From a checkpoint of a small mixture-of-experts model trained on Wikipedia: width 256, 61.3M parameters.
Below are experts of layer 5 (counted from 0) of a mixture-of-experts language model. Rows are named router (the router's row for the expert), down (a neuron's output weights, with its number) and show model dimensions 64-127. Each number is 128 + 32 x the weight over its row's rms, rounded and kept within 0 to 255.
After each expert's rows: a language model's description of what the expert responds to. This comes from a sample of Wikipedia text that the model never trained on.

# expert 22
router [180 109 117  82 100 151 130 132  66  81 107 150 169 191 132 150 158 101  94 126 162 111 146 153  96 137 103 151 165 101 132 172 128 144 172 171 159 166 129  66 184  91 129 124 134 156 157 129  87 168 129 105 118  74  79 109 132 114  93 139 102  84 195 118]
down0 [180 121 126 145  86 101  92 142  83 117 159 140 103 120 144  79 167 172 115 171 187 136 124 119  87 216 114 162 135 177 146 169 116 183 120 118 163 114 111 111 128 131 128  57 172 187 202  91 141 146  97  92 114 152 142 111 118  82 173  54  82 105 190 102]
down1 [122  79 163 166 128  51 105 132 116 212 187 100  65 121 146 142 141 134 116 178  92 123  92 124 195 122 182 134 148 149 109 165 174 126  92 149 127 107  91 160 156 146 121  67 123 121 169 142 140  81  62  70 152 149 139 125 185  97 151 110 124 109 103 152]
down2 [113 121 139 189 108 149 114 142 152 146 170 127 126 104 162 214  86 119 125 155  80 101  89 188 137 137  63 153 131 119 114 135  83 106  93 108 188 148 158 113 170 125 150 117 178 162 146 191 147 111 115 177 150 106  60 114 148 134 112 117 136 126 127 156]
down3 [126 255 110 106 196 104 118 123 154 114 172 147  61 136 141  99 140 171 129 164 111 128 117  76 160 148 200 147 152 129 179  97  72  83  83 145 161 100 123 144 164 121 185  52 134 185 127 177 140 102 127 117 155 132  87 140 111 118 158  75 104 127 134  97]
down4 [213 155 149 122  89 182  96 130 180 132 135  67 119 154 120  83  82 104 138 159 123 139  83 137 131 172 163 102 124 138 151 124 116 145 118  74 112 179 189 157 127 110 154 116 180  82 116  75  81 103  95  89 167 163 138 122 127 152 155 179 177 177 168 104]
Pipe separators between numeric cells in sports and chart tables, especially after a number (record, points, goals), plus "Top" and "No.".

# expert 14
router [149 120 176 146 131 197 209 125 199 122 111 166  89 178 174 149 118 129 158 138 187 156  94 125  92 135 108  95 102 160 123 135 143 119 103 115 108 131 172 142 122 136 179  72 106  73 126 158 106  76 136 125 152  94 133 105 138  98 110 160  94 133 141 141]
down0 [119 175 185 142  88 132 140 110 188 134 109 104 123 118 151 133 119 148 185 118 100  94 144 145 108 120  90 138 149 109 133  76 112 169  79  82 111 110 130 171 154 125  98 110 124 134 166 108 145 118 143 166 113 157 139  99 113 132 138 101  72 129 166  65]
down1 [104  93 163 162 158 177 157  88 135  59 124 155 174  83 117 104 114 110 120 160 176 111 140 108  81 121 185 150 125 116 124 153 129  89 147 167 126 171 121 144 148 114  99 145 134 141 100 199 162 137 129  53 109 108 123 167 130 121 149 193  95 114 148 160]
down2 [112 158  98 108  90 183 188 171  85 179 124 128 137 132 127  90 132 183  91 108  70  97 121 174 100 201  86 144 185 155 115 134 190 152  92 123 109  96  92  92 145 124 133  75 101 100 144 159  83  98 126 115  74 114 158 119 127 204  71  91  96 107 174 134]
down3 [130 185  64 135 123  34 131  68 173 174  83 137 130 115  56 140 123 141 200 138  97  87 142  94 111 111 172 155 118 164  94 121 144  95 161 119  99 174 162 117 144  77  72 123 180  93 101  61 143 149 142  84 107 181 110 193 174 154 139 153 132 109 151  81]
down4 [162 223 177  79 178 172 121  66 155 177 203 131 168 172  93  92 107  35 141 127 158 155 181 120 161  91 126 233 117  88 128 168 122 123  99 186 105 116 181 144  75 139  87 116 130 123 114 111  97 159 114 131 145 125 162 129 170 127 118 157 165 195 137 115]
Infinitive to and modal or auxiliary verbs before a verb in prose, e.g. to serve, would, could, must, did.

# expert 12
router [114 130 136 110 131 149 157 113 126 129 143 146 156 134 134  93 128 105  61 105 110 144 116 123 135 186 130  87 180  79 159  86 155 118  87  74  74  82 149 140 138 168 150 183 156  96 137 151  81  85  97 188 153 129 117 111 106 108 104 120 144 133 131 159]
down0 [137 236 120  76  93 166 128  83  98  94  98 143 172 157 158 163 176  67 120 134 140  93 121  85 117 114 155 129 115 105 137 120 133 181  91 142 107  74  79  94 107 156 135 156 159 164 127 141 131  85 146 112 142  84 128 125  97  91  76 150  53 124 163 111]
down1 [124 180 144 143  79 148 151 134  97 113 143 146 181 133 132  99 111 155 142 132 123 105 151 138 124  99 136 200 113 227 111 115 107 166 136 133  63 189 190 176 141 156 170 102 181 114 125 137 160  84 164 133 169 169  89 108 151 158 130  93  92 139  98 171]
down2 [ 47 115 116 162 113 138  70 115 156  74  93 120 120 148 124 144 126 114 204 145 141 224 111 102 179 116 202 134 150 118 132 119 188 133 172 177 128 154  78 151 142  90 173 142  94 137 150 120 140  60 122 173 148 142 109 111 113 160 142 142 122 134 122 134]
down3 [121 102 159  89 169 173 159  85  98 100 112 136 108  94 109 190 131 123 103  48 120  96 114 120 156 127  90 132  90  98 134 111 126 169  85  91 186 116 136 104 107  93  97  72 183 116 141 115  98 138 150 153  68  78 148 132  92 106  63 124 194 182 139 120]
down4 [139  68 114 117 165 109 168 122 112 127 128 154 133  94 108 178 137 149 141 120 160 112 109 149  95 114 136 103 171 107 184 113 106 152 128 108 184 158 163 141 118 158 138 156 113  65 144 142  88 182 111 168 112 114  87  90  84 150 143  96 129 100 109 156]
Numerals in birth dates, ages, days and counts, e.g. age 46, aged 60, 20 August, 31 May, $11.5 million.

# expert 37
router [118 122 162  76 172 163  84 127  70  61  86 139 159 121 125 121 149 139  78 121 127 148 154 163 170  69 160 112 170 109 169 110 165  89  83 156 101  91 125  74 114  72 169 114 114 157 115  88 138 140 162 124 140 135 117 174 124  98 137 115 195 118 130 132]
down0 [129 134  85 121  66 185 149 147 140 142  87 128 151 128 185 118 127 157 169 123 113  63 127  89  87  38 158 170  83 116 133 115 140 167 177 110 173 167  90 192  86 103  77 118 150 124 117 143 130 141 163 125 168 162 174  91  57 119  96  75 159  97 140  97]
down1 [127 149 163 118 183 144 123 142 117 154 168 134 128 114 160 145 122 101  78 133 110 145  89 168 113 170 135 148  43 121 156 109 111 159 121 114 124 138 113 121  88 107  87 130  97 137 151  71 114 118 121 124 149  72 132 102 139 154 115 149 150 180 193  93]
down2 [ 59 101 102 135  72 127 194 113 101 122  86 113 199 164 107 118 159 111 145 124 123 122 123 157 121  70  97 110  87 194 145 105 127 137 103  88 117 134 109  66 127 104 132 126 109 139 179 148 147 190 111 114 114 206 110 150  97  76 106 142 141 158 131 119]
down3 [122 158 124  75 110 133 134  97 147  93 119 120 134 139  97 148 172 137 108 146  65 101 152 154 184 163 116 137 132 148 110 130 129 140 147 104 127 100 164 165 112 124 148 146  58  73 147 107 165 162 146 122 150 151 134  75  96 145 108 181 126 108 149  92]
down4 [150 149 109 125 119 140 132 130  93 176 185 126  83  96  78 144 145 117 138 153 149 139 167 196 127  88 129 186 159 178 116 125 149 119 122  93 112 109 149 185 165 127 131 141  84 208 128  99  70 135 103 143  95 160  72 167 156 141 152  49 182 100  98 103]
Table pipes starting rows, numbers and year fragments like 201, 198 in tables and lists, plus sentence starters Because, Since.

# expert 2
router [178 111 122  77 109 106 135 110 131 148 108 135 125 144 125  68 132 168 108 126  36 158 183 104 128 122 141 177 174 137 100  89 111 146 123 155 141 115 115 171 161 117 148 199 131  84 145 147 126  64 154 144 171 122 152 157 147 115 153 108  81 163 165 118]
down0 [130 185 100 136 121  92  93 167  98 163 105 141 143  96 113 129 106 118  47  94 144 184  70 113  67 102 128 147 112 102 103 120 172 139 136 137 142  70 147 109 109 187 184 111  85  93 104 161 142 181 114 159 145 101 159 169 148 100 113 103 176 102 151 152]
down1 [128 121 104 154 152 109 151  71 127 194 112 108 159 167 153 144 138 141 184 118  89 112 121 139  95 106 107  98 146 139 171 148 154  40 143  93 195 113 153  90 141  38  92  96 118  95 152 153 150 137 154 175 129 157 150  89 110 102  53 170  67 130 103 104]
down2 [ 75  85 140 162 156 108 126 148 119 131  95 143 125 125 175 151 120 102 115  89  98 122 163 148 207  72 153  64 149 124 133 126  84 144 221  99  88  75 132 102 124 176 137 189 122 130 147 110 182 127  92 170 114  95 133  87 144 111 149 113 120 139 183  56]
down3 [162 101 129 112 162 120 133 115 124 134 128  79 160  91 149 114 119 166 121 142 175  99 183 130 102 133 129  44 105  72 177  93  87  98 117 183 171 124 154 118 170 117  77   0  91  42  66 116 161 105 151  75  74  92 108 132  82 119 142 125  83 151 133 119]
down4 [ 96 214 152  84 160 165 119 174 123  83 181 105 144  86 137 109 101 103  97 105 150 122 149 145 105 138 175 183 157 135 184 157  84 169  69 125 137 149  91  88 199 152  61 128 180 127  83 116 163 163 149 130 141 132 106 135 100 137 150 105 139 146 187 154]
Cells in sports result tables and lists, such as times, scores, ranks and column headers, e.g. Time, 6–3, 16th, 59.55.

# expert 20
router [176 136 123 161 152  84  73 134 136  65 179 132  75 150 108 144 158 166 143 131 167  97 123 164 134  88  70 144 135 124  75 120 127 151 122 180 165 100  86  86 113 117 147 196 189 180 124 108 136 163 146 110  88 101 103 152 168 139  85 131 105 103 166  80]
down0 [189 141 148 145 101 148  83 172 103  74 132  94 109 127 128 110  94 164 101 140  97  99 135 121 127 121 127 160  72 116 120 119 130 143 145 106 139 133 161 184  94  97  60  87 206 130 128  45 171 120 126  83 167 123 139 110  98 111 163 163 130 122  76 145]
down1 [109 146 157 123  51 115  79 216 176  73 129 103 137 138 164 181 149 129 133 178 145 118 101  71 148 150  97  72 149  85 176  71  58 111 100 125 137 142 149 197 128  63 132 109 152  88 106 138  52 151 154 128  89 131 119 120 111  91 106  91 165  84 177 145]
down2 [135 125 164 113 109 118 108 131 124 158 164  88 110 141 100  96 136 153 123 122 205  77 157 136 200 127 138 124 107  65  91 132  73 129 107 160 103 123 138 130 116 189 128 142 122  89 155 141 172  92 172 115 116 153 150 129  99 127 147  90 101 110  90 161]
down3 [162 164 145 105 137 194 130 133 156 127 179 110 137 129 128 118 147 162 164 120 128  76 166  86 129  87 167 143  92 128 137  83 121 138 106 134 131  77 181 122 123  60 172  95 137 130 106 145 136 137 129 192 126 118 160 143 168 132 122 150  92 145 153 174]
down4 [127  69  92 109 106 125 142 144 109 168 111  68 106 120 145 130 114 104 110 173 123 136 105 142 189 169 138 109 181 128 145 104 144  84 103 145  95 146 126 146 131 146  77 147 140  82 130 172 151 114 142 116 157  97  90 123 133 126 114 166 156 137 142 147]
Word-internal pieces like st, ch, os in mid-word, plus military words such as Fort, regiment, command, barracks.

# expert 0
router [162 135 128  71 134  88 203 140 206 137  73 198 143 115 143 135 133 154 106 110 140  98 153 127 170  68 150 190 167 104 156 135 161  77 172 174 134 127 125 115 187 150 126  56 101 139 124 116 156 142 109 154 125 147 192 129 150 122 135 153  34 101  99 137]
down0 [167 228 140  60 102 119 109 108 193  98  61 162 143 161 200 112  94 104 124 131 100 102 162 196  91  46 112  70 118 141 120 130 148 116 144 126 133 141 121 127 128 124 153 130 186 255 133 111 102 156 124 133  94 132 159 123 124 115 148 150  71 166 143 116]
down1 [111 158 133 168 132 115 109 150 166 145 132 151 150  62 119 145 163  91 174 175 190  99 168 102  89 113 106 154 138 123 138 116 151 181  63 113  97 205  85 113 136  78  73  83 188 153  71 111 118 161 160  53 113 130 156 147 156 122 102 147 121 108 102 162]
down2 [ 58  30  80 122 107 127 173  66 156 121 105 111 125 108 150 130 139 146  85  99 107 124  96 125 110 151 147  98 125 219 108 127 129 131 215 115 118 113 147 147 160 128 133 190 122 169 133  85 150 118 151 140 142  92 105  72 176 167 138 129 152 134 144  95]
down3 [134 116 114 114  94  69  95 102 103 185 106 115 103 100 152 119 170 104 181 202 120 163 142 152 170 125 158  84 125 199 132 184 131 104 147 101 136 180 119 197 111 169 141 111 146 135 139 119 146 101 176 139 122 132  99 176 133 156 145  88 123 149 154 105]
down4 [ 87 114 111 140  70 155  94 112  96 145 140 138 155 123 157  80 110 165 169 129 161 132 128 145  97 142  93 153 207 116 135 172 112 144  77 157 115 126 131 111 105  93  82 107 144 131 126 113  73 125 129  94  72 153 127  84 163 124 156 161 106 154  99 153]
The preposition in (also at, from, near, of), often before years, places or games, e.g. in 2023, in Turkey, at UCLA.

# expert 18
router [158 130 132  76 105 111 129  92 116 136 113 199 146 190 160 130 157 127 130  97  45 107 153 122 135 113 150 134 183 116 140 144 129 142  88 131 147 122 120 135 136 126 187 138 105 143 159 137 163 150 103  91 158 149 130 154 155  99 149 123 100  75 158 158]
down0 [179  68 148  84 149 126 110 201 123 173 138 125  87  94 110 125 185 125 116 137 100 107 159 149 126 142 150 146  99 109 138 121 184 166 123 181 131  28  70 204 159  44 143 152 161 130 132 124 102 138 174 106 113 107 112 155 170 115  91 137 179 115 100 158]
down1 [139 163 110  53 127 115  88  48  82 112 127 114 142 122 151 139 122  78 127 128 141  86 123  88 125 110 121  97  85 165 109 122  89 190 164 121 147 161 102 166 160 161 134  79 126 104 119 112 166 169  81  88 124 118 102 121  81  90 172 151 125 187 154  63]
down2 [137  11 148 166 152 114 130 117 123  99 189 114 170 127  68 164 164 111 116  60 131 116 105 120 188 133  84 147 117 161 136 117 183 111 157 100  87 158  98 105 146 121 110 200 136 132 106 135 126 157 152 157 120 105 129  83 184 105 102 186 117 160 131 190]
down3 [146  69 149  96 151  94 134 103 123 111 198 161 175 142 139 169 122 116 116  79 139 121 119 114 129 114 130 118 160  90 121 131 149 131 138 100 126 128 165 120 152 166 169 111 108  61 126  84 137  92 162  99  60 131 138  78 123 137 149 131 143 119 133 111]
down4 [132  96 168 108 133 104 166 101 128 108 133  77 137 153 141 109 103  43 107 107 134 140 127 103  89 162 127 162 181 128 102 131  99 129 160 144 157 202 145 145 122  77  88 166  74  92 211 117 125  99 149 140 151 146 156  95 115 116  84 104 118  98 177 109]
Numbers in football results, squad and league tables and goal minutes, e.g. St Johnstone 3-3 Hearts, | 5 | MF.

# expert 21
router [104 130  91 126 134 144 140 138 126  66 118 117 111 162 155  76 113 108 145 153 130 133 121 156 114  89 179  91 110 212 108 167 121 128 112 109 139 105 143  99 120 160 101 231 141 129 126 115 177 137 156 149 138 158  95 177 135 126 111 170 159  89 122 146]
down0 [119 184 121 147 143  77  96 134 135  82 116 134 121 155 157 106 151 125 122 125  91  74 189 114  55 142 158 161  86  81  93 198 128  95 155 146 106 161 146 175  96 166 129 108 157  91 113 112 169 148 121 137 122 142 108  98 132  48  74  97 153 153 163 120]
down1 [ 97 123 184 105 121 136 125 104 108 165 149 124 124 124 126 115 129 151 175 132 154 141 132 168 122 147 101 160 118 123 150  84  81 140 118  98 113 105  89  85 108 169 135 112 160 121 159 150 133 160 145 139  78 128 161 146  92 107 122 218  71 114 122  97]
down2 [125 108 112 158 145 114 115  96 123 216 135 111 119 134  71 159 142 137  64 120 122  95  97 166 118 164  89 156 139 159 112 156  89  67 170 152 110  94 196 150  99 177 106 123 143 118 175 156 153  88  84 140 149 123  96 121 145 172 141 172 114 105 134 162]
down3 [174  83 107 102 110  94 114 123  78 119 154 174 146  96 171 182 125 174  80 108 107 124 148 156  85  76 115 127 137 128 114 128 187 153 168 105 149  97 131 122 139 188 127 123  52 126  90  93 117  70 126  41 191 152 109  86 123 145 106 128 185 189 154 140]
down4 [125 140 119 121 138 141  97  97 120 127 106 148 115 165 178  28  97 122 144 141 135  99 182 144 127 105 167  89 133 164 133 211 138  97 190 105 139 132 177  52 120 120 126 245 119  96 161 126 125  70 119 139 103 116 184 130 146 168 105 171 160 165 143 126]
Consonant-led word pieces inside Romance-language or foreign names, often after de, La, Le (Monte-v-ideo, Le-je-une, Le-ib-niz).

# expert 49
router [137 130 157 139 161 116 123 109 110 112 118 102 140 140 128 166 137 123 139 120 130 141 146 107 169 150 177 134 107 121 169 120 120 107 130 140 100 107 126 140  98 107 147  47 118 105 129 133 180 102  89 123 146  94 129 109 113  82 186 159 150 151 144 100]
down0 [131  69  89  74 139 119 167 102  50 124 136 123  74  99  91  94 136 128  96 163 136 159 177  98 140  60 115 172 135 124  68 120 135 168 185 164  90 117 155 112  95 101 137 159 116  98 154 120 130 120 173 172 182 146 101 116 171 137 114 126 156 163  93 160]
down1 [152   0 153 174 104  95  78 130 137 177 110 162 137 114 115 128 152 135  62 167 109  90 143 167 154 137 115 162 132 119 135 122 135 139 181 133 136  74 152 185 119 105 167 120 115 106 138  67 100 208  93 174  79 125 133 152 131 126 116  91 131 116 166 145]
down2 [ 80   0 201 111  29 128 156  68 164 110 117 137 172 105 177 170 166 116 113 156 174 157  88 114 146  61 142  84  73 114 125  81 144 120 123  96 145 134 124 143 218 141 127 170 115 106 130 164 162 117 105 157 128 106  72 134 185 135 167 131  96 142 132  64]
down3 [151 192 137 169 103  95 152  87 138 142  85 159 130  90  90 121 107 118 106 139 133  76 152  93 150 207 113 154 119  96  97  87 156  81 138 112 153 198 137 146 180 138 158 151  86 101 158  71 170 120 143 134 139 110  99  91 150 147 183 106  77 137 115 138]
down4 [ 96 238 207 163 160 127 135 136 122 157 145 100 117  99  67 195 123 147  91 162  82 139 160  86  77  65 222 140 141 101  94 172 101 110 150 158 113  95 107 141 184  99  47  86 167 141 175 112 204 144 136 128 150 147 123 164 139 155 154 105 114 145 144 125]
The word the/The and possessives before titles and names, especially publication names in reviews like The Independent, the film, the Oval Office.

# expert 27
router [ 91 121 116 129 153 130 115 127 148 119 197  92 155 179 145 144 139 142 141  85 184 153 127 131  85  81 151 114 101 149  99 162  95  93 166 182 182 106 151  43  70  97 155 193 119 136 129 104 133 104 106 188  87 119  91 114 138 111  68 106 159 105  90 122]
down0 [114 112 147  80 141 127  66 112 138 114 141 149 109 175 217 125 172 101  78 101 124 158 149 141 135 207  98 116 107 111 151 106  99 106 154 148  75 126  65  83 137 133 102  95 180 103  94 154  95 125 177 155 129 207  98 115  53 131 141 111 146 119 120 130]
down1 [ 97 135 166  85 141 117 105  56 114 135 117 124 102  98 147 118 167  57 130 107 136  68 133  99 156 134  96 101 231 136 129 117 122 151 175 133 162 154 100 169  90  93  96 103 107 173  94 107 113  91 133 109 183 116 112 131 142 139 147  81  90  82 104 143]
down2 [108  68 153 146 135 134  81 182 129 149 151 143 169  98 118 132 115  75 144 113 119 133 102 123 174 117 110  77 162 151 145 114 166 112 121 156  45 178 133 128 106  84 137  98 157  88  97 106 160 105 111 120  89 112 127 136 115 152 147 172 122  72 137 121]
down3 [ 73 137 152 116 112 107 155 114 138 104 124 112 107 158  84 136 161 179 102 184 146 124 149  36 131 116 114 132 116 144 176 131  97 129  83  93 124 152 102 172 138 100 166 138 122 102 130 177  64 136  91 101  99 120 182 109 105  64 157 187 172  84 140 142]
down4 [152  50 137 154 179  94 122 168  51 141 127  78 129 177  95 138  73  97 129 159 155 130 142 127 147 131 169 127 148  81 167 173 157 160 179 100 144 157 135 126  35 118 123 142  92 130 117 193 137  88 211 152 131 121 101 183  55 151 137 150 123 107 149 131]
Inner syllables like ab, ib, umb in place and personal names, often Arabic, Slavic or South American (Coch-ab-amba, Mar-ib-or, B-umb-leton).

# expert 16
router [145 157 140 127  89 211 121 145 115 143 114 144 126 121 135 132 132 163 117 137 134 131 166 147 128 171  68 160 132 167 127 177 127  61 148 103 125 125 122 134 137 113 142  69 144 143 116 150  59 100 115 145 173 105 163 117 102  92  82  76 143 142  97 135]
down35 [113 141  92 187 154 116  84  86 110 138  99 158 149 139 114 121 131 145 196 138 131 152 135 142 136 154 151 118 190 158 139 130 152 147 130 106 111  98 147 116 207 109  96 205 125 144 102 108 130 156  98 152 142 128  86 135 169 105 101 112 103 214 150 130]
down36 [101 168 115 150  88 143 144 141 154 151 142 120  85  84 146  99 129  74 118 132 134  89 180  95 175 163 136 194 178  81 158 139 148 120 109  74 138 113 137 124 122 114 151  73 142 117 107 108 167 161 120 163  93 123 137 144 126 130 177 128 106 185 118 125]
down37 [178 111  96  75 130 110 106  90  96  76 117 153 187 153  98  88  92 123  88 147 203 117 116 144 122 157 155 159 178 147 128 198 122 154 142 138 130  98 133 166  67 129 146 191 110 154 144 117 160 119 137  69 152  98 123 155 120 136 203 114 125 149 123 115]
down38 [124  63 131 117 119  92 141 149 123 156  82  95 110 153 109 152 130 134 104 127 129 143 120  92 153 167 110 108  92 140 125 156 174  80 164 138  83  89 146 113  87 189 138 121 132 112  96  93 163 124 154 142 141 102 114 128 127 113 157  98 130 112 123 113]
down39 [159 205 167 152 115 184  84 121 153 157  98 137 167 129 132  65 137 143 172 131 136  78 131 103  91 140 190 125 139 107 155 146 136 122 136 144 147  57 147 131 106  42 152  80 107 144  89 102 124 128  90 123 126 137  90 101 110 127 127 108 166 154 102 149]
Line breaks after sentence-final periods or disambiguation titles, starting a new paragraph or a == heading ==, plus heading markers === and ====.

# expert 33
router [127 130 170 137 122  69 152 115 124 174  96 188 113  89 134 121 144  68 156 118 111 135 133 109 133 132 128 156 107 104 122 132 112  95 134 183 120 105  98 159  97 138  92  74 110 128 127 148 205  99 113 143 150 114 157  73 126  99 169 168 127 139 164 147]
down0 [ 97 110 164 170  94 100  77 173 146 155 171  50  78 140 138  81 151 167 139 135 157 144  76 135 205 142 134  82 114 159 142  89 172  89 111 155 130 149 116 216 111 155 155 216 114  88 123 141 121 131 165 139 148 129 115  90 148 142 143 119 105  67 135 113]
down1 [128 135  70 166 107 140 137 109 170  74  80 165  64 152 120  66 108 138 144 126 113 143  79 186 110 134  78 141 119 151 188 149 144 126 140 131 129  86  53 181 164 126 113 178 131 125 129 118 191 183 125  72 135 162 110  90 104 214 189 102 147 151  99 148]
down2 [ 90 110  76  63  53 101  99 116 155 119 106  95  90 139  80 110 181 154  98 127 151 122  94  89 160 143 164  80 114 125 126 118 120  35 164 165 133 125 146 115 140  76 132 176  84  64 145 121 149  67 125 146 120 126 102 115 198 106 147  95 155 145 124  97]
down3 [121  65 131 192  99 103 138 157 139 163  80 175 137 132  81  70  78 163 154 117 179 107  90  64 160  52 142 131 142 139 153 144 103  92 120 123  89 127 102  84 100 148 101 169 143 150 107 105 108 166 118 195 123 132 124 112 149  93 134 139  85  83 186 112]
down4 [101 125 101  98 147 169 149 163 110 115 183  72 145 100 113 136  65 128 173 174 141  80  77 113 135 123 107 117 178 188 125 170 126 122 120  66 147 136 114  87 218 164 185  32 127 131 201 128 119 117 154  70  69  75 167 161 105  89 142 116 165 184 128 156]
Role and credit words in filmography, award and personnel lists: vocals, film, Position:, for, with, and table pipes after Nominated/Won.

# expert 39
router [146 106 119  83 177 124 134 104 117 111 119 155 117  96  88 107 119 152 165 142 108 135 107 102 163 162 144 172 126 104 117 127 121 154 113 181 160 152 163 101  96 132  98  98 141 195  83 153 141 127 150 141 135 115 104 158 163 134  65 131  92 143 133 130]
down0 [165 156 168  86  50  74  89 147 148 128 144 167 121 120 177 154  71 133 106 159 163 179  94 153 162 145 130 136 139 199 199 150 148 132 114 134 129 172 126 128 133 134 167  73 150 135 200  87 156 155 151 160 167  81 111 159  80 113 132 127 155  93 159  68]
down1 [122 164 137 116 109 155 147 100 121 184 176 122 139 154 169 112 126 112 105 137 154 148 136  88  73 144 147 113 161  83 130 190 149  99 120 118  98 177 163 103 135  82 201 157 157  60 135 168 120 187 100 103 110  86 138  89 101 135 112  65  87  97 113  78]
down2 [150 123  78 130 122  84 101 106  52 150 119 132 144 141 181  83 185  97  59 113 132 124 163 107 107  59 164 144 100 114 153 119 165 160 104 199 148 112 125 117 132 137 121 133 101  93 124  47 141  93 138 158 163 129 119 146 106 117 100 184 190 178 128 112]
down3 [146  32 138 189 165 127 139 126 128  68 145 122 124 177 117 120 176 169 124 164 152 144  94 158 107 196 128 123  74 113 145 109 117 177 175 120  84 154 137  55 159 162 149 162  86 156  99 142 133 102 116  40 115 185 162  95  91 190 130  76 107 116 146 144]
down4 [146 114 114 128 169 126 149 132 159 107 127 129  83 148  83 123 120 155 117 146  98  64 112 116 107  82  91 115 127 167  91 164  88 155 167 163 125 181 130 156 124 134 149 155  83 168 102  95 185 111 172 129 111 129 149 142  83 154  89 102  91 159 142 151]
Pipes and dashes opening new table or list rows, and "l" inside place names (Herak-l-ion, Tender-l-oin), plus first names like Jake, Neil.

# expert 26
router [164 130 162 154 146 191 145 190 101 183  99 184  55 173 161  97 128 140 114  98 146 121 115 149 143 151  86 166 155  98  83 142 102 102 121 103  93  78  99  83 132 163 138 115 121  80 171 127 154 211 105 143 183 121 143 154 116 131 144 139 120 163 123 134]
down0 [ 48 235 104 170 110 114 146 102 128 145 124 135 168 133  93 168 151 105  90 172 167 110 147 106 113 110 133 165 144  89 124 130 150 128 127 145  78 146 103 152 110 168 152 111  76 136 154  97  77 100 126 104 121 134 154 136 110  80  92  94 166 156 168  88]
down1 [ 82 224 127 148 124  73 172 132 161 156 145 154 134 150 134 139 111 125 120 123 147  80 126 163 110 119  68 168 106  89  82 181 151 108 129 185 104 141 127 115  94  89 100  38 190 137 121 182 161  59 178 193  63 124 162 169 105 139  94  67 128 183 164 123]
down2 [ 63 108 127 110 171 138  99 148  69 153 146  93 142 147 102 139 100 148 143 156 155 144 170 134 187 149  89 130 104 141 136 150  92 128 161 108 136 117  95 144 115 139  82 112 162 112  83  84 159 116 152 141 137 142 217 111  79  82  87  66 112  90 106 151]
down3 [200 109 114 105 129 169 154  74 147 121 115 171  94 140 123 186 111 168 127 112 153 120  94 142 121 127  61 113 155 164 101 151  83 171 182 124 183 134 159 103 113 138  99 153 141 138 168 111 105 155 165 150 160 175 138 106 125 114 106  91 157 171 166 104]
down4 [162 131 189 129 108 129 104 149 110 173 120 144  95 168 111 160  76 123 167  62 188 104 167 173 108  96 142 134 180  82 147 132 141 107 135 156 132 157 107 154 125  98 127 166 160 102 166 111 127 101 116 136 168 142  46 152 130  94 122  37 163 136 129 105]
Month names and day numbers inside dates, often in tables or release info, e.g. Oct, September, 28, in.

# expert 8
router [141  94 147 130 128 135 106 193  99 154 112 119 167 135  72 118  64  79 159 139  97  82  88 131 127 117 126 141 115 144  99 162 140  86 113 103 131 117 101  93 163 134 114 173 104 156 125 141  73 188 146 175 191  89 162  85 133 108 126 143 129 112  70  76]
down0 [110 132 108 139 147 123 180 165 114 134  87 103 113 140 104 133 184  96  93 163 155 124 105 136 154 162 140 146 139 132  82 131 100 148  89 134 179  96 131 147 113 116 137 126 160  54 118 120 148 108 139  97 118 107 128 143 120 151 155  73 137 105 192 111]
down1 [151 135 109 138  93 163 123 119 156 130 144 117 166 209 115 150 134 108 123 107 143 108  59 124 120  97 178 170  76 142 124 120 129  83 140 177 162  87 149 194 123 175  94 106 171 133 171 145 122 131 165 110 100 115  77 132  85 166 110  47 181  74 144 137]
down2 [134 130 145 135 104 118 141  84  81 148 145 144 114 189 133  94 130 136 124 166  73 104 145 179  89  55  86 202 105  78 116 148 143 135 103 149 109 183 116 111 112 135 148  95 146 118 110 139  80 147 183 118 129 143 148  89 107 110 112  72 148 123 119 138]
down3 [119  97  83 135 156 150 204  99 105 133 205  77 144 105 160 112  43 219  95 137 155 202 171 106  75 116 172  98 139 106 146 112 150 123 132 149 140  95 169 103 170 161 121 155 124 154 118 113 120 150 143  85  51 123 107 176 166 142 115 108 107 137 189 105]
down4 [ 91 223 147 101 110  91 172 113 115 132 147 185 110 116 182  86 142  92 143  85 122 131 141 111  89 132 163 117 104 167  81 106 148 176 149 140  88 100 167 140 125  76 133  89 153 115 115  83 162 171 120 155 121 117 154 109 114 131 160 111 120 101 158 164]
Words in place articles and location infoboxes, such as units, location words and admin divisions, e.g. sq, mi, Location, located, commune.

# expert 24
router [168 165 135 161 162 140 117 104 103  82 151 226 115 103 198 152 166 134 125 140  82 150 130 178 125 150 128  98 125  96 153  95 128 127 119 146 153  80 100 143  72 111 138  76 139 148 164 155 154 101 104 120 164 106 126  94 112  99 165  97 230  96 126 109]
down0 [ 69 170 162  82 132  97  62 111  64 148 163 139  73 127 160  82 123 180  85 123 168 124 114  99 110 108 143 156 156 127 102 168 122 103 158 104 159 138 165 175 110 176  81 159 104 127 148 114  83 120  99 154 105 183 105 124 156 150 148 161  91 153 117 165]
down1 [112 255 152 163  94  95 172  79 129 117 140 113 153 121 129 115 117 168 136 139  83 135 135 132 184 134 115 105 122 112 193 119 122 142 153 153 125 122 166 107 112 142  98  57 129  54 162 105 136 153 111 147 140 119 109 141 147 119 126 120 103 130 103 107]
down2 [ 83 171 107 121  99 106 124  93  99 146 120 172 143 114 130 116 151 109 113 100 140 141 132 105 144 143  96  75  93 180 133 144 104 128 115 191 130 150 127 149 118 108 132 123 201 104 111 135 109 137  71 178  95  85 109  92 223 131 166 142 102 132 139 113]
down3 [149 213 116  67 145 143 100  58 143 110 119 174  92 152 171 197 116  83 174 119 151 121  93 148 181 139 148 100 104  89 183 154 161 136 138  88  96 133 114 103 142 102 167 124 137 129 171 150 125  88  99  32 129 127 119 151 149 101  99 158  95 157 115  99]
down4 [110 252  76 146  98 148 209 178 105 131  75 171 132 136  95 159 104 171 169  72  79 112  96 155 127 136 147 204 164 121 129 132 174 108 128 124 155 107  89  69 163 116 190  74 127 117 169 126 106 145 153 181 112 145 135 115 142 141 128 137 111 130 184 106]
The articles a, an and the after verbs or prepositions, notably signing a two-year deal, plus against the, on a.